{"num_hidden_layers": 8, "balance_bias": false, "norm": "layernorm", "norm_eps": 1e-06, "dataset": "wikipedia_en"}
Below are experts of layer 5 (counted from 0) of a mixture-of-experts language model. Rows are named router (the router's row for the expert), gate (a neuron's input weights, with its number), up (a neuron's input weights, with its number), down (a neuron's output weights, with its number) and show model dimensions 0-255. Each number is 128 + 32 x the weight over its row's rms, rounded and kept within 0 to 255. Numbers have three digits each.
Before each expert's rows: a language model's description of what the expert responds to; "comes before" lists some tokens at least twice as common just after its tokens as in all text. This comes from a sample of Wikipedia text that the model never trained on. Tokens count by the router's weight.

# expert 53
Narrative action verbs. Verbs or verb endings after he, she or who in plot summaries and events, such as tells, dies, attacked, forgets.
comes before: " to", " the", " that", " him", " in", " a"
router:083179150209112125077111122142157144116089131090120088165174141136154150063134117117163106105130125207097123082158101148148113138125114101166177163129105198099096088132019120099166114114131149116107159109177150144172172138096056064132148170139174081157108094146092156144082128159133085148164128115135158161149057142175130122086110148113114178118115066105145168127123101143124207128154153193060152119116105131152164177142157154141135175105136176120145072098129158098170104151113160144125155105130089094219111169079137144142132104136087110165153140138201105093127096081095129162108097106164148115108163172154135150130106113109168119244104084133138114113136094085167146162163143140142126120121105101182118134118145120097156177120113097107103155139101129108149105089099115
gate3:150127149160157131125128093086126084195156154154147144117117123114094113140141097150062158103168136145049043084147126166148180087144153127106121139184144189106125107129138127200138137116121166177127140133083114159128127134136174126164161158101153032123114086148107069117111129135182155125085170131155113084133115117192099109191113121095085099168098149209090145156106138175133114137127105081112086129180136167146160123158086083123087142137181030081129153122154177129127113151127151138145129109170136154171053085130142149134134137093185109194126180132116109128082062171100121177167095164091101100137138142149157168130081151137118142160094103101137126164118169105172110070139149159121141113102150133150080100087095137152099123101119129162081111135172108100102040111088156
up3:127114163135111121115087098060150190140158119176159129148077106222115115189099108140159078119110105129066121147131170166141122161099093129105141128145141113146129099164099132099085166069136096147126177070092135095143089153145201122149075115130139112160108190113109143114115162120141158170216125147157146172207167185085133130145107064155134083147124141178121085066076121121117125106102114091144104122067149165142182146181177060139136141096099097127065118122106133122191103124156178133116151148176115145148140138108176120145095189139147156124153110097097138096108073112129127122194093131161193120116096129127121090173071103147136115143127099104178132105131109157149092149053106142086073136128136157117105150097120169171083099119130158082142161111190158109112067120098107
down3:214166071077182088119133170170176143162147166141077116172125114088119135180114103121103114093155125112129139127129127136111125162184102200137138136155048123159080164102093080126132125146110105108137083161089169106123105173099088164130083127116129149144127120073118126058127148045198196101103104096092152096127161119151159082200151150142081160125140204140130114111121088181097045125129117154131116139168134113105123170085095101077138133091164103136145179175115109170125102141080151190141119104101115138098167162134120087113160077111136159176150124133111104156129157132083108152075108172096133131167153152169161164110143108177171104053147204131150111164135152157080190089120107131111116131140088124109077133143105095134101151113177100089129146151162132107081105149107138
gate4:137149162161171187137147114194113133173162133102078111176122098161143111183175084128117133198080088184139144078177160163138148131155110158073176104107186168087156079137107078125136143126084144122134184132138103117119117150145126081150135128156117125100126083136151165090076086090104145087095096042110142149185160107137080112109130144162114121067161143115119127147136140161101110181083145132175136156135128121129101147145155147083205168144169126105170173173130131087129111116088097115093134110089112136076121120116072161055115109117079144169097117143117097144092191142116191080168083118136114113168139122158097138136154144093124149132110119108111055112136165138066127093144123113059139180217122094167149150085099162162145137160115116062138107080094124172116141134112056
up4:097137138120140188152101173198071095164123066112122108156131089149163124164178100133063060199114127141097123123161128195079168109137090115062151085144143160139145099116133094152136130126121131148125174124078142147105129104109176128136137116183180126103155148131138080157078132115121196127166184105143163121158155061197135129107085162132139097055119096139125189122129152162087151149083132153107130127141164108162115135117118143079142112095129138138140152153142108070129127134085113113120103098105099125136133090139143161110132099180157082218105158168064125140111147185145141057160092131101122143172090107079078091060105113137174128121113113099120077153173151139104087123097133214091166188181148104179096144127102174148154096186109153111126125101052127102101122150114128
down4:132151141162083125159177103087170108128088116135113171123093055103145169105154117112139120111137099158088103137183142062101091034100152162111114158169167142125095129128086145128168156093105098164150088153191098154137155176134146123159120123154154137134120111111131174113176082085164125110130069095099154173117104158093067140108195077175100154092098192102101099139116088138120173096139076114144150170121132149131089147172132077135128141141149164140129115087169148116181141113119141124123080181158123152130110098153129157137100064098096164098165163160154129088109078074072128144108169135161084092098159167146142147196123140103125146120105115072132184161115103102167140162149114103167064121143141109068086063092060183179128174073160140125107151171169169114166157132098083
gate5:179077082127114182125099127153197092137135134142160125160132070080129108115114115114201128119187149155113148097116176135039160138118144105104121088151135153154138207077064142182158155146013125165096133132116147100179123093152079180105140126118039095074120108151137143145180188103127157145147100121060146078136144142082119079136128143111159143130130180104140124150097130087191126122153135095159065109101128112113193067124084148132107135119144133138141125120100135088166113166100144099157148131165175165178102138062143081142098083099141160136116129096139169154103141140155112166145082166133158167121125125097139117144128076067156115098157181178150117136127089110132106137149136138103170054159114066188092131123124134163150142103169144133066148115142103129114106186155125
up5:157127121160135133117186108202206153071159127031168093099113093143078126096134107065151156116087107135112145109162127106095087132143119136091154085180108157204100083098093184148129157168109140135122096093132169110172116096085179162121107111127138122068191173144149144133112138147156228126117152064124139149075082117103116115088177133141083123162151102143121135188156135116117089136144101119146144116160160106134111126133120114105115106136097136118141134119085089175130129086150115082142155135105151120125056085122165152160126113108123094072152145074132135156152114157107119122139094171118118193123085193086074162163171139169139167100103169137107105098060129055156160105137087144090155133135142081107136151133107196171105154094180173158076076174159187143112120145125122
down5:135126119124174125145144162115142094156150149179075102092099113091133103133139108148110108124144118127172117102100191120131149145180111079130130081185135124123108203102123101157148130149095136108084159160038161113151118107086124128104130138169113121091178086111122088118138140121121136166129114097114111120163175116160117167170118117110131092137184169128157143106093098133120091161066173100156076115124152146158051105154108097190089088120147109091136146175157124139188167090078060140146127095126176148089119113123088059145140174124175142145140122150139120117156150149124066138199141165128149092165154091031103135083175170148107146077212160144125139104152077097110125085145097117129175116093144106101174104119204176142087101101120146064107153151088146135110231143113189
gate6:115106111146172120190130124112148099135127131190157125192136164153119093184118101154168103126195120179126155127143076126062182132110131160127113150139144133149138058158089103099152079118109099111126151120156085112071123133112133139135128158093124098156161168106062138141118103085119172091098082124143133150148095104165110144122099092112139159149164144115057084137178117090131128088140121137103118136135057141197068173094166097119146131121125109139122132100092177160113146119111143145110103134081119128083148125164210161175166139128165130135169036145149119150137115076186102095082121107088154117133237137133073105128224137154115084178128118124100137074148144155128187089107118116126178142085143121169130104138088074108125151124157129079191114152105217134156075121120078
up6:113178117160091133085098096175109185130091170167160117108109145070124111128151097162057088156068154123215149099162101142142124102163156099101131112120056124100133129114122106133162145133137170180119099129094115174095134136135078155094192135125112106096134110105167133058163060080130087122105147124112148161185153097150129131083175150145110158097090087164138172173140112185088114133134157064195167106139150157113120124121158109138123140138120174124146073130152134096103102087116150117134117126139139155160109177111076122044144099146106131151097208099114117182091115137104161140185135151139101135119054127190110121133125056099155135126126172138191151162169124126069101165120104130116126106154107147104144104061137190103196112152170130133133089132146035154077171110116150
down6:127097128014155170103100150110136094099107122114090134104122189119107032139142096114055177160122133109107126167126106122087093158138112096109110065098156190168119096124161115146130151231080117102071143115120164144141158153189086154127105167119109144114167098166157186130117135145170179150200099109143066096143151186113158115162175116142164146161089147161070137153144160143126122119147143128148113185134090130100118118098135175148127124151136072101081095188138148090120112116145119131129171133086118156114130104123181120108143168149088060122104128116206120117163105123147163078106102165126207145112131119125112069108095178127167131086132118136132090157092127216124073138163132109074111119083127108124124154145097129084162075164143103163131160113188128101125135097170113
gate7:124125135145113138097146124158104111145104127120158133160134138104100177155142193126118152142118099133117083142104154120105200102167105121100099180143126116117079144136219126152250112136073084124080125107142122178128152112108100073193163173081075087116136154140123140098067103166159132135140150045154108104111084115113106165136105143121109103123120116097079122117093108167154154150089095074138142159051097147111210111152129091174097136111178097088140058165097182122175144116144080157124113124140135163068175135169201118134139111150107095164107169122123129158163190116127127081127098102158159136077159103165172134154119138131128101102130105101140100133145136177149152070203143051170154153121130140112115098087205169170160115127130099127165078142100107156106116100144167
up7:131097123105115108161084137113141160173146148145086162096081171134152123125118097176117132109139161122156140090116092114193014154120172094189137116150103133104174123060064181081063134138120161148216173131165157130064088100147148184071128145154202173158128127107117163143173164096149091103120110145119165108116160101123198103101155125135147148101119132115120149130137133095090118143188123188141118095152123146127051077099111143111134128159125122142121194091183114111075104164138166131171178122102098120183089178116084163140151154151152128083152106133119112095093102081154115150126127148142088099155129145136069119128168097133118122115151161112090125119105130119109109169055085164095120109156113133139108180172072078087061111126152205126089140094113135124140179150082114
down7:152132119117139145096111106079103147185091116121119131193100167108144136146168149098114124099075081078134152122141123135135035094107147143167103181121099115113085173204129100178135117131151179108083112155192140127093123123080113077184120162152130084150136119125085119138179080161131127106154098139139128133177114071098086109164150150138125147127157122126132142074118086156127090102092113109173123092168107105175167087128108129160122141105126190080136170142122105140125129130127192204066224163189169106136144134141103103060141155078141122132108186110151132083141186135112140066100095103094116205103117155139178116201132135144120119080098138132078051159084138164122160139145110135124168160118116123071092129143132184129133145100179122066118115122105149191079175111115137
gate8:094108122148090091133107132140162087119148101145131154136125136084117137159129194192132131144148164169087172101151112154137153125169151086159124090139154145131118113150124083092111105099093117102124098164146152158113126133138131130149136122079136114060149141156134096162180092154119107109185201180130099127169121171148087163156113125175080178114102178124094139153088078157089150110180044128113051072117173167194086138146076070123179123111150081107205150100115136109108116153120063106100089115207120131137119142146177107149105115118127152128119098113147124115118105133174157104141052149118107160156068146183163081203153142158136141156138057161128153127139140124137137119142146134086137114087098140042142163076185159125063144091050140115104116198143136117122075108130104
up8:168116115153106127142125186101158132098137138174084062107131098142144114097084070147139131143081122167120134114141159129113153135188164136160106104121106143129112177144105105131128099090135138095097093170121174158110141144179171125124129082138110110139107147174108132130146155137097102120131125155121074205160129147160106138164140085183165119079102183138084162133110159101112167097183066104155138088087097114122181084169074096124147125112143107142164162132123119148138137160138136089103145120144081156131145227182142057211104131085093116078110070101188169144145072099150124079185065093141054117148112128137170118157119152137091118161124052161079180113144094179116094138206115133155168142091087175115144156107141148163055089114084135099109093165124116120078097144156159
down8:108194132098090131163123141170121143188099067133211181047143119181102185096118169098112125121170100092112144122159157146101096131124163094115066161132113127114116135140163156115139118125131103145118076105207096141122100139118142097195176118113124142115137126167125162115128076098116159080138142132121133100114106124127067124104125124144114115169141143048125126112092089117135115134108113087119160180140156139157179098146147141138149161110145168147121095127097156073154161090153119032122045118108103120072197116153159145049160172133142075114159167101152087059093187128074124195104193147148135167117072165148187162119158148083123106107166103093139146139138147094172126141107181132086122128181124155190158137118088131137112144158120078120127123149069179163118094092116123
gate9:110084100097100121080091112149142124115106091105179158150161130080105147103073088110086111158181108067184106098141190142120146145135113151073144119115113148118125099074149063123128121084082087151132147130115104148193186114139091136132107201179163156130145159160148105152121137163161087106142099144120104109130158154038136200141105227160116126114085184086177136106126111098185095122158132154088124148134147128132102082116085157124156122142154162174050114138135105091145139085131114173094120174107175152104115113074094145116122105077130121151116125094180094149102166191134145143148101101127117083155161178138145128078163164132128143139166128186057167172111175127128093129176139097051154129125178078174116128163152119079081146144084134131091155130111108072148172085144134
up9:069082100033131055106131126215090164101115148126156052155171155159116106189167122061146138070099156137102134165113120180144125116163136159099066139145129093121175162146146159166109145122082113096139144126149145150088093158101167128154087097072132157142110129102096101172077144129172100103112125106071166202184155138172125180132167151078073089106092128122117105104121096118118069093136166153137102096141132114179189097091171052118125115161138134108156212131133125060142111142155133167200167098106108125070138159124154083097125126145132160100148134097073113130146137079122133179137149143130112113107071080148135139076137154142110126188138129063149110080113139169113161132126114115164138139103122134123133134091139148162175209133187114122117133134170123127151145127136121
down9:147168161159175099132060179125090180124084159083122148126141060097138060069100115141092133131138086099150126126129182190161152139104077115128145130150144113118117126111163134102076122139103120098136165102142098116065128191200174122110152105097185124108070141160146108122074104136063156110131176137141082126191095152060115128094114153151154162135161095100112169141157128125094141193133141109213097117129152146082120164137047151160119102133106110129110165135224107088118187117138150140093142099114107091103161093111129110177061134129157096144215098136122174116133127185180121147142107110178154124094156089060113082057127124131137115166138118175150087152153135089124142182117154101094141119106134109161122157188122123145182156107150089115120130102107127115120131193106140
gate10:086114081127096111087101165154157132174152139052134085095125115149097158149121135108164167092143147107115111067129141109179182127127132111154191115161156086113133145058163133139110135167153123123120064087113095096133130118152038089103096071133132101155066146157172131147089117096156177171114103160130162132085109121186112085105130192108067167157122100124108156090073219110086114160078101171147080195155156120138174139149128147117121142084128124128112110149128119084117110166117093143136200107132080149137140168138081153137121150140123127120090078173123146154097158157075193151160145160091119153144144172173157060107103196081160067130099142125186184099151184141100138144076124142154127140132118193095119097106143106203103148148145133137159137126141091102121098174149128
up10:117136164114107120151053107162195116183148105063101151135030121111123181099163136108095137123123106124104088092085101134136151154113109092146177171140178083120134104088185107148084105148089111170136096086087126120149168146137062132180123104085179107116103154107172099192085127133147182134127158120134104092092141064157079101079139148162133209138054121030136130111115139111149075161118132179167086188124110090194174099165113118129119145186118095107136111194163117116141117143158091128117155095133134085128142146166094141174156134157138178117106108127076174122098162133128154144132111181087159141127115138153155079154071152071129116112152098125160101110145174109157150134139074126195126137115141201150138131104142123182107175175156138132126120146137078095130109158139096
down10:167106134123069076109140164082064126072162185122170110134155158088150189085064196146143133080124141136126114097156130072129130091137168168176147105111085182153103193176109139095163109141195120117117199139210094112083122123166198133131065158131067183115096099120157134089155151104150136159122054145140156107140153105171175096083139096140105128116158104179118097109116170143092110082110134094126105087145180117093104115051185101083087085120135166130094131136102133109128121111115116136127140137108184143139093168140192154114077152092134168127123099126146194123127178082154124179132123109129129088132112139131097132139101149108169075151136121147090114112126111106150131160095138129102050130124138182124169166154170093091183169173156149102082138120150115133173096135084110
gate11:101112089175139135109098149118099178104123123079114092118137082157151102119100098097072156099122107044166150132139163135140123122146127132165149122168184134152086096099143132124117124147167160162116095125134060113118130117119102130169123157098136105071122072102156143132200073135161115137154168160145120179138085075125142114167145091158089137074129109196154087157122141174158069183124126120163150100160131168136111097110120077153161149160114140117135145123078182119108131103156128127152100142083160065128131110076136076148205200154091070161161071132115133150119092181117183191147111126115126109096141119129120140108167167120089129137064084052156126086164132093179109072151110130133130165144166094153172131103221179092123135067174118081120086142167080185178109145146137
up11:080155094103088139149116184057103096105135174098119132171113131084157122153097141161182156139131160109148092169124159113127146117111075102153161148099138162126105141114148112139050128068126165145141143146133139180145136015109119134100084129098129151138116221160117128106111172107130097094192089132085101114083153116116114133063172057082126099123089071096129139098144099135126152139115094236105164122154154136115177066101107098140121140074119153129156132095138075154164129119102163109130080126100081150126161162131161159085105096093122098114114067107126153140168131158172090127085174109154129135134140151169136115111212103088163084138170160154138158156132094144110149211149143088129171180158152143138156110105138141166236110145128136128087107126121176132147109120174142
down11:118126101108105102147212103107093098080086164160124133142145127128194120144127098064114148091128123119116116155156136131170124109131071133140136129164125089143113112087138138130059102166167137131161187094139157142046160138114185137139135166127093069203157096104141101082122104116111135108211074140133123147114118105162143052172168105109138149180104134124114168161127147100146107124078164177171138123140145128194123099166115114127102125131114135118096127157126126156117075159073082153089143146148132083217170161118125112177129123111145105101143161185109058095091119183131129141155141103230110163118122094084149152081181134124103133132117111114091177145039117158128125170112100136084147085100078153065131168144158216157146171159126113111096143119169127082102118117091084
gate12:204067120137041108145133105120141172116093121129142086144158088101133097124072170141173124152168151070124146106165118203176159109136076208124070140197190128137124109119146122123125121125089117094114080166126097182131170068141225174122166103127176099112148185134155066146069125197080093145100146146104122172116107152114096134135074114103043167164125138119129165134110140171136110123118111123140128121107131158170143162128097112115113062122108157135182130110162090113114140145161096129149133143110137165066144100149116181098154104151108154088168119143097132171116077147090168148151104159144174094118098130086110133114098124080116136124113190106144087161112159109125150176055131187178098097178088076140142147116091078111138175098114110104121148119097100158158110113101096
up12:072124151109100139113102120192144101110174125123115151152173150124095148139195102126064080043109068180162110145069124126140105149107141042140128100102107095117129118121140148155189138185118177170131144185115160088119106199116096075121070174081106203145094133141105130120109131080118162125155130171167099128161111123123124156170169146125186129101111183111105055144207089097104146114084186127107076111076161095099091119188164161105094198122146110071139163161133176122136112114156134179121143113139132069136081129118122138165113146123125107124094110188140146103118121133153090148128136091067115128109150165201119133149106092131101124112150116156160154105152091142162130114172137078099139134101161105081093166106187143170149059155167101122151090171108179122126121111140116
down12:162122126111125167129038143139140162110113123112149122084143192086102178039157130133181101087136105166083106115140077077106153202169135147161166148141149155117120151118139143142128133114089160107165169164126152177050135164140109142113149082091118140105113132065126022113139146134122166149088213139112106126091073134151131153115152104109105116108066128180146110171146125107121082109127133113157111123128096091144168098113150140151112122131136167112121127098107085130109049177107132064164076152094157089104112147112179142186125122092123138116099129093180181178150167120084061088121139112125207143149116132093110112117164108116130188157133118172179159101065107147188122162151101136169134190157104131141144076108130060163157104166198094134116145079128117137113111142136124
gate13:106118136158160088118151089137125128121117130146155105153173082131175088130063091121085108147168128150157129137158115140136209194222136128061095152111078093097154083069156126156139164107138122113196145133112142088121101063118130215089152132096123129145147103049127150079070127157156127150145179135140161147188177178156092121157137157143146135125119117112091150094151094128120143058133116129114140106106172064156130107083134170148150134127144129160115144106098099119111098070167083132150112120160117111092128080171180121223124134149156162130173127146122186110124124114188102024171171134095099114132107132093137120097133096087075188185120108134159130118146145106093101101141113133062139173107103116090120179144193132137115097157117142133082134051139131130154110162111143
up13:116081109157197138121147103137100157147141172143194119172154078132154072122087117137132124160157156115147135133167078128136159151163134143100150152084100119091166044109165145123133153070114139123159093137090108088147109044080131196086153167117107144102123114069167142124108120140189150084146176113102175172182196173172130113130144158191141136131143131141098111112139121084155125116162127157126126116109172074127135094114158165142149139102172139142148118084104135183103116078129132144151127137145105098095144101169175093201095103165164102146162119109126195116078112094186081047128115157125101109119103136094139126127132153110046165124144113115148130104118154079133120113115078083061106166119080111100077196170188111186116099134101119128104087062185129147142067171133156
down13:148140130137102174089160101151102083116161097108156104121111100152094144113099184121074097145131164129101120145074139156170168106085159187129133121063155138101114132140134147115110180101148135240132115134186131153131158091112073181124091115149157115137083145166103117121155152117045105122147085074130127173086147147070109071125082098164107127120106132153147106137066157078078152149149216109154135145131132175145133137120132111155108059109104179099105077114126131069171175106089159106106159171122156113133112171049147126087138086169145140092091124110145104131139108135053179164157137103144151164132096147140154124063159129140168112117089087106133162130136177099175147077151169160052143139125144161135146160174097117141167083087123112132067164100145177197120089149156153
gate14:086095081076120153061121111134132133127103134095146070084163119144082146153108157047119186176119151159206190129122141143111078062173105212114101126158162125107132124129143067186138133125183146063161040141109120168146109115112087093108111092127074177133180129130184173125177129106152165194056141154114133118154161157089132087118103134141151121132164113156135129128157094135108124166095102154118142113134162186128111144198106141175209175123074178136146126153165120131136091178128100138128135083082058146123089196070143102112159111097130146146084114128128092161157133122130147097132153095133107151112062153096081103102114145164112108097106112116107129147112084107139109107153118137186138137145120122128113130173165150078089119137187089135104128178169151138077104142115158
up14:120099100114156150098121083147168119143105155126129128090187072161157168140152109093130145231135116175139111156088121127156123132125110193102108132155076065109087163138134104157156158097122150097111088180125073178080119097137132138100124040121050170154140113120193150150157108120156147071078147091076139156211197142087105128101123107140125134156168107155097123098161125143126172183185168097160161145137143147129132167085099137163152118155155159118140138178126067144129137124180148135123123082101092136074147170096138071063094083037087151108144108180137131064105156095125132067129193110129149129120099106097142142105083134098130161114131133099136147206159103103144101106135124144167071094131119114104112172176144126101146127086110112161175084135108159148136099169143112
down14:146154193125155064154150093134136151129096084111123082088113183112155133149135144124193127106100125087110168109074162076143124109147186125134102118159181114123050143108118100124194143134110105052103106152128095080128095138098130180087208105136101129157118107148174165132076144122163146190093141126084113111140140149123134132142104099068100091110098134161115139120170180125144166113089159096163229126128145149160100160166078098090198118152137122068198116137107172124154081213114100132104128102152071149073096141143159107152084146126150156165116173150119164137180109136174124149147118131112179127120140102089142142084091143104116097095177121147085150171077122154142124107059129169120125105120077085113108145186149144103085069109125140150116099119093104150140196177127176
gate15:166071158121106137134123172076132089153109091147109112088110126091161122126136140175126106118132112112131149176132105105120148104095109169174085132167155157078107093166109121081077138147104121154160083117085086180164052098176092183155120123192119102097091085131110132139115096112110142116121149064090148131113142157140136142054119164150107166149127178163145129148145177099142135137170128132124187138158141132179104136151160099092129146099193137153134080103101115131171091130186161123177082188118144134184082108123119176098127128173168098160085178143101149097138243106092123098148097140088153112077130070152104089139118207156148114139136127099223126119074148085172153122086152133157053093128154116129191150164138088192102134126145102155118088099072125146135080126152133
up15:142146156094138151099151046094091165145113135099100142133174124150145152147101167112110175156113129163036125115122150124077074065171116131085039127138127134160170204122163090134134158151098102157140120148175116108107162117131117151141144112112107164136126179151140117178106105111137144129122194181094152096146096117118124100175089175152166152093148142118085182116185138141137080110105126148098122149075109154121113094112156124145145089152114098128083145172096188091079098182103169083137161091118125132076167110174160103134115111165135171077158111097116148147145091059150153080118164128123130108162088103122119167101091084121126141142119177141057126174067078173163159109120099132150180124114074095167159218150102105084160131154170092159130148091137164115118127166033130
down15:153120132149119141144123132102137053201103105147116123159165130148121097121076143105127095159142117135060195144112165191118153169129167095109089099104182157155141121108109061128136154113133150078112119145083074177080101136154093182068109113212091095097128150133147098089163132127175119128160147165086128164125095147182113111121084120067167103189130137089090118098136096086156175097105167117181156182161172161161090160093149083140138180091049168147091132181137107132167163148117140105085172148153118203094154104207104175159124084167108180104131107092113136137100107146150136140181132172129093065145169098122077091126131129133085097134089085111123137101150135135103119148142150117101167176143146087144094142108100104141151136078075155114097132130149071123125169101086169
gate16:147147170160085198126100018153098103133094145164114116137201137108136143117166149122074170124097095059149105067135089104108175108091108185112121075161162118081131085105083148146165130173055153134096129123109142088058104089152181122154156110124142204124113131148091106146127140125150115160149154134152141130138138101133161130104109085180153126121148136132176151147151123159094076119152099095098179235130091134109209082132100087120168165087147142059104145127100132083125096147132114129099186148153139163105121107089098147119145159076149142124135133164121114112121115116157108147128134167128168133141141164161166205132098152126150103093154100096099109120148062057147133171186140095179148180069095123139158107117163139156102156136095113163151057147116160141118104135125065
up16:179191204130127141159112177135134123109156085108099157112190094099101107131100088134134088111147127111090122153126093124131094134146161162159166159113083144122165160087166122116153156124176053108179147110171113124162115091157091116180118152092195090188108095140155111083110131122111140108078097059058119161102139140097072139136138183076109090116031141144060164121180137136140124145117170157135097177126093121057143124166140100115135126145112126217140106142105099164130135094130102105108110070195096064190046118135162110122121100155145121133094135134146133104140116143135141147127079137182125085138106150115135049109171133197112130121162121119083139162136129160138111100117074094144172100146154149107139141184135203158154120135149138131106133075100114174137162092113191
down16:173115161098169122141124118115123125147135121134149146124069130121142096085164183169102097186158100134109078113151162153082072139117132130139084061148126068147146145107113139095146122151158101133094108119162132099176134090080141095082134140101065174105133115115150147157182069133099127113142142164096076120148112089070104147121096104138169111124163068036152123159144098105132162122176078128120116054148120183084113100104089146152170116144102172136105113128129157033157150131116083155161079184139139138133122176104148140166148109111100152122117117134101115089149080124114150100180139090175118171111173110134123126202176190150112170178123151165095135165193099115186114101119156160126127096189123111096109086164138087147129150158128158162207133155189111126168137097023115
gate17:141157089123093130149122141060054060113101131126122207156145079084125101174096061168136118158116132116110137094118141071166149139112146187111156156132094154149138107119087101142112139118149126113143135090118096145112135150095156176108178152139107091117167163112163074138090057161128126134127158109095182112101187165140130074137102178140197085106141144126119188139097112182121105147107062108139127040126130129156175144115196118141101122119137090177129120143079110131166125126149147125154117111160163157082114180147196184108116123105111137081158133148090158079107186118220140133130078113089122136163144177139151133095162088072159165132138106112143149119127091170186129105056159127142173078117163173151086101089097166109101164137145179116096109125125165155124043121103161
up17:114117182089132138103102115173157186133108096132108068119130134147127162108134171142178130119141118145136154150102122145102129076127103121141134106101163124145095160087190142133145148172110097128139100126140203126110142125141104072154093124132139190207077102185078127161095186152102083108123103151193119128097088113087127143095154117139085141147111128114138127137131132086167167139144187135175157188193136147101105102140067133118083124147145152110128096105140122125130097209083093165111128142075059132178102089080065130189136131144168072123131140105158095198173092132104139132113152097127127133074131085123109104115130172164091086114121139163060138136164190092086126174180108163138053178072090122112183215135126063117111099121079118170166117115113131108120174167141086
down17:091165136095092172117157104065143166076126093207142101095104169125093177170114110154048102095151090128198107090132122135176114162171144097127111174109077066162086109154119131123101090157114147131098119123141077093099108145148148142100097080116097160117127152131129141121106157139079138123156196127169153106176147123150092120118105145209156124054175128112137158120137108150104080095099104068062122086099127157113085139159174198122135152134092165138126137154142158144104148140106100135104106124161136124169076142116106100087107127177122184107127093126089095148145186129164147142146118160166171135104122135135134136150123095110212164162178134158085151166096139161095158102085153143156161160101111141099137058139142183203090128113119095145146101033125215108152077124109134
gate18:123122113097142116060162127155150156135144119095152132115100105104121166125086075159196149171139225127164141100155120096169107083108073151150125100114092211083078119129149141123112073153173144091074139125110125162154115169166191114165060086052123136180116141161145127065146122128136148102125160137149115109171146072138105093162104123138105162161144155063186131115054088124162194146110123159188151156113093082123136139124097079142134182128092061127148154126142104172180136164156143170102152152123119157128082143078096179073142101111103137116179150098110147149156131145116136134114050137121164150103145113115169154175128154141114134167122149111079071104099121177115071143135224118116123103123100085137186132095136139099103086138104133096140087122153098076123154106145083
up18:143153161156077143125162129110112107070112126130151133081151140137140096097129143124080090144091089189122124166052139121142166108130169079153120147139129111117096183085094149122120153137155157172132160130175099177107148169080105178079178139164096155095168111142180128156116141158142148095138159162082092158135074204175158145089100104098080132123194120162113126128153091036089136111184134114109103088159195185116141096128120075081160131171149100126123089183094107099132138104153106054133033131145139134101094143146148090112110160136106124121075082115134123097067159149103080104112180113111080164125101118116105121117128060158157138137151079153204121143141097115126143075151156091132115116168085140165136145100197130166164177168068113130168151123148092094134135182150124
down18:102176102146084132095083048139127129107185158093147186126145140109095103124133099114112103113136139152105071181122142117140145133091159091124167124111126114105098097173132115093133174162135143121155107190140074117179162172098117091111115136181124102053158154105084147119105136134128117118136161092117131156113122128137109088155143177129115116139072112081109094153068138115125165089163168105111077142119154136131068180106103144154072149195120074124117172069145128115149153122094160153185160176151066137110117074163141089114091175133169151115142128131127159096087188115068095134134164130169088098129149117199127056184163150093127131083183112149088061103110090136147154128144117100139148186117205117110164103196172161099117154099128134128100096207132128229148154120116131
gate19:084107082134124152160112075194110076131155152153126094148203119124075128142180143138114085042141165120147116148154139145192128132127077093169158130162133133097057062130115133107106125089146098137091108126204117132111092179130123171165198114136172121099130154123080212157136127152099090106141142173096106064145156144125139171118181158101116148072086133154131190141126121173122126155169113149128202174114089085135172108173150133112124127118102181128093085104138146122156139122123073147041098123124155111098144160142157114147148123112133163154119079082087154157103040128126189124146097175113097111129097051124132130128105130131123132131112087167145103156159092109160201119150109116125096104187097094103178151137132149123148112118121156175168159117102148086123119037155098
up19:165195143112156122079170138170206113102084113121112124117120085151147128120181167066105098138125150119112172117134097127100124183173130230121149117189100074112184132144170134141135130138109146051091098116110152091131174073106113109126120100174114131116142158109160135141157122134181116135158130096089171170136136168059146112095094139190138129179127203135092167073150113101158124089094064111154119135177153185145163147092131120144142160141081159122153164123078083101103105146142117114099151073176049186132071115125128112135180194138096135130112153132143111082078117141105092089135142146117161097119122151129148131154208086065125071139117232087140109150091115139166123102155123106132096140111128114105199098117141128147104125167141092116108084100126121114140091158086155
down19:110168133175078103097105098117068139052202131118166114149106112115085192094132116142115129123115093168128124085095145092175084132113113150107134168118141156103122075119164115086131097120127110141218149112139096154246126142083121116112091160127160130113115073156130154143123078145067134119192144100166205089120100157126079175117163140115165144183127148137147090117147127078141153117132131052136098137111148105159126133155147148070140178181072133148152127122073176122142141123110099156137145100122154108181109108174109134128107149147145110097097184124099068117074127126134093123112184100169082136158121216152174110134124106152156105138123109132080125152156142063161098114177076079161159088138157160164124164109189102110133100102107152064139117162138122190191154131095108
gate20:133156181158110121190112158074094180090096112162083097070080106168086148168106125056190134123144131182117133164108163174135145125107160134119133130118123147074114176135115132156148107029184156181151144103140186132136097144136133119132130115193170112207125123163145138144124096135121160141068142119125130066123181156170153107148128146149127148140136139131135116073113154163061101120083101119079135108095134170160176166142152146064113119072156157153099088090182129168137106123095153079115110141132140142054138152100147117111079116164125131159148148121133087110125087101076135160133150116091147113103163157139119104142105090059145091149127150154138119109146218141082099075169087092105126108122170101156173121092151139128121102147133145124104199117165160108176010150168103
up20:137117076139113170112088077131096106078202106180139137182150188083152112129089068146038080146127094126086095171183133115135114142159098133134147158154135134137106130171166084123113171176107116099160142155132122140107197151155132159083126150092085127079102140096054070130160191085116080135170083168128128170131134136119118128107136130179174138088098094147074166127103077133185176147124163129139178104103128083152142151088093160181101165126163104144133125112071143056117154168124055177127109116128096103142119104157096106124176142166139109107128122171138152187138109140136108106207147078091129136071114094116161099101170147122164111116147126143133156117165057098166120185090138160133149110144137180130044143113130099109159139113164156108110146118093123110132200108105168
down20:168085111149121085072117139123116119136103222139086170106129125117158124147113092105180180131123159138138112076073140092083104147140130097143121082160140150201090113181147126114096124173155141137069133144147144140110098112153158124104109123139163114137125199116137132125113116111140110155170132135110162156118203124092177171104103111135177131114125166096152163119139160130081152153117166090179105142108142153122127149102164167115154156167094141118078109115128139137128133184118116189114123086125151143073134108076064127140077076066122121149075102118109114129060139086139121201134129103146150173125165088123111138118154178095117083092066164189063125121158145151093095125138135120062183091146092051123155136104134157108137122154120135144157090148123118116140255136096059